config = dict(
    normalize_top_k=False,
    routed_scale=1.0,
    balance_loss=0.00298,
    optimizer='soap_variant',
    lr=0.0053,
    grad_clip=2.0,
    steps=4359,
)
Below are experts of layer 4 (counted from 0) of a mixture-of-experts language model. Rows are named router (the router's row for the expert) and show model dimensions 128-191. Each number is 500 + 50 x the weight over its row's rms, rounded and kept within 0 to 999. Numbers have three digits each.
After each expert's rows: "mostly gets" lists some tokens that are sent to it at least half of the time; "gets" lists some tokens that make up at least twice as much of what it gets as of all text. This comes from a sample of Wikipedia text that the model never trained on. Tokens count by the router's weight.

# expert 14
router:549508628587537598475489494463495487410523582545528438494552444499481456524559537384490561473493517502434566501550510504492543378515542394431511524480451509556486556435493406466516502507495542
mostly gets: ").", ".", "s.", ", but", "\".", "a."
gets: ".", ").", "s.", "\".", ", but", "es."

# expert 6
router:585546589437477401600454514552494501404591437509457532498521523451482548482475521437508417498484531476475510465522468465546525513536400473426526478452434582442394437439467524532476423470474520
mostly gets: "==S", "===S", "==C", "==M", "00", "==L"
gets: "0", "5", "4", "6", "==", "==="

# expert 10
router:485484472568560513490530409525503473471545489499579609527466429562480497473523572488488476416437529554464491491514568499447473379537581467519470498548421473553507407483509529441385539506458586
mostly gets: " \"", " '", " | \"", ", \"", " \"The", "- \""
gets: " \"", " '", " | \"", ", \"", " \"The", " the"

# expert 4
router:456515496454477490522453477575574470496456404555442533553439419506483490438534640502542522490464426518482471460566539473477519545528436428564392423498475527535474523446446525455504434604569536
mostly gets: "Personal information", "- Place of birth", "| Silver", "| October ", "- Headquarters", "| Bronze"
gets: "1", "2", "4", "3", "5", "6"

# expert 2
router:468507544457502530468618542398428495418543570483506563471415465531413506542456510485471433534498527419473519441543599503573532570419483570470489525499428513512516534535529613535584438555481477
mostly gets: "°", "′", "°N ", "″N ", " m (", "- Coordinates: "
gets: "°", "′", "″N ", "°N ", " (", "ant"

# expert 25
router:537451560594570477467439500525468477543504534612473474521531637529505523489541613449573446499544571473554469535442509505551573451526452434458398532495509401504544504547489459541532479436557400
mostly gets: " for", " as", " as a", " for the", " as the", " as an"
gets: " for", " as", " for the", " as a", " in", " at"

# expert 27
router:460507581528505580516496534462458442499479554482508386518517598483589538539476555568534504414572502510454548453648527561493511482501464544457536478518590449450450539595464473484558399445549480
mostly gets: ", which", " It", " which", ", it", " it", "u"
gets: "u", " It", " it", ", which", " He", " which"

# expert 16
router:502436525545412480447487584419396481462594575463548483513542585521516522611438527543543502477490454486474584452565470458474550521438496514518544455454584466571525575523488510539432514511511425
mostly gets: "rome", " Moore", "ensis", "issance", "ono", "en ("
gets: "en", "ed", "on", "et", "ing", "ena"

# expert 26
router:529497576578505474521483472503474397438523495481604434532525565460502499677556486513559491521441490572469466531527538505463511480473494492478508524481607570532494486461495504485466485473543411
mostly gets: "ual", " place | ", "umbent", " mac", "-related", "utral"
gets: "\n\n", "\n", " | ", "ual", " place | ", "==="

# expert 19
router:505533494532514475399461456533530431525512456528477478513555481572580496417594473464570545412510498457533577507464449549458563394461431539552545491515524395468420392476483419495439468552475534
mostly gets: "ar", " film", " album", " actor", " characters", " Actor"
gets: "ar", " film", " album", " series", " band", " The"

# expert 23
router:561545500509534436486505489498512516502497520415530532415517467579466497491376537513562502465523540551486495495428445494461555446550451513522440492617466552358523575547506460504554583435526529
mostly gets: ",", ", and", ", the", "),", "a,", ", a"
gets: ",", ";", ", the", ", and", "),", "s,"

# expert 17
router:557483504530428444550506507424437489524510426471367537527545569560511445452554434455587398568481437529461562500577530510472468517497520518463486517456474458458460586548514460455429485473622497
mostly gets: " -", "  -", ": S", ": The", ": B", " –"
gets: ":", " –", "-", "=", " -", " |"

# expert 8
router:525462523430484472399546502498474520515506525403543506541526523446494351521580496521530449523469475525444586568581517521424601487417489483461570513590540512528523591581517492479468528523510505
mostly gets: " and", "|", " &", ": ", "| R", "): "
gets: " and", "|", ": ", " &", "| ", ") | "

# expert 31
router:562504548516434508426510450502433453476484566440523430529502497541534449436534505566522472450478477477486528493489430418538431480461380497522523520523472462550465450463453444576446546535488541
mostly gets: "original", "ugu", " Anna", " Portuguese", "sex", "iminated"
gets: "h", "\n", " H", "ah", "ized", "i"

# expert 11
router:572503553544520459535511456480483372553429623505501550593499470533576382511547480501548436462575470492424550427542499504461520386478533454485548597473503524473447517501535483481529434521525519
mostly gets: " In ", "In ", ") =", " =", "On ", " On "
gets: " =", " in ", " In ", "In ", ") =", "On "

# expert 22
router:552499560475437479472499543574462507563490442535504523467556465500530505505589461567584493597473540543510556493502482558546470505379406438474566474563478464496447452426458438537541426496502524
mostly gets: "| Total votes", "- In office ", "| Majority", "- In office", "- Years: Team /", "% |"
gets: "er", "ers", ")", "es", "s", "% |"

# expert 12
router:597506426532455449413499488524525434459554560538495458514497463479525512532462509546504581617484419458557475486485427478538475518523496518447459512416516546492570458578481455495508525584458424
mostly gets: "- Species", "ibn", "Th", "wh", "Bl", "Qu"
gets: "th", "st", "nd", "rd", "inc", "n"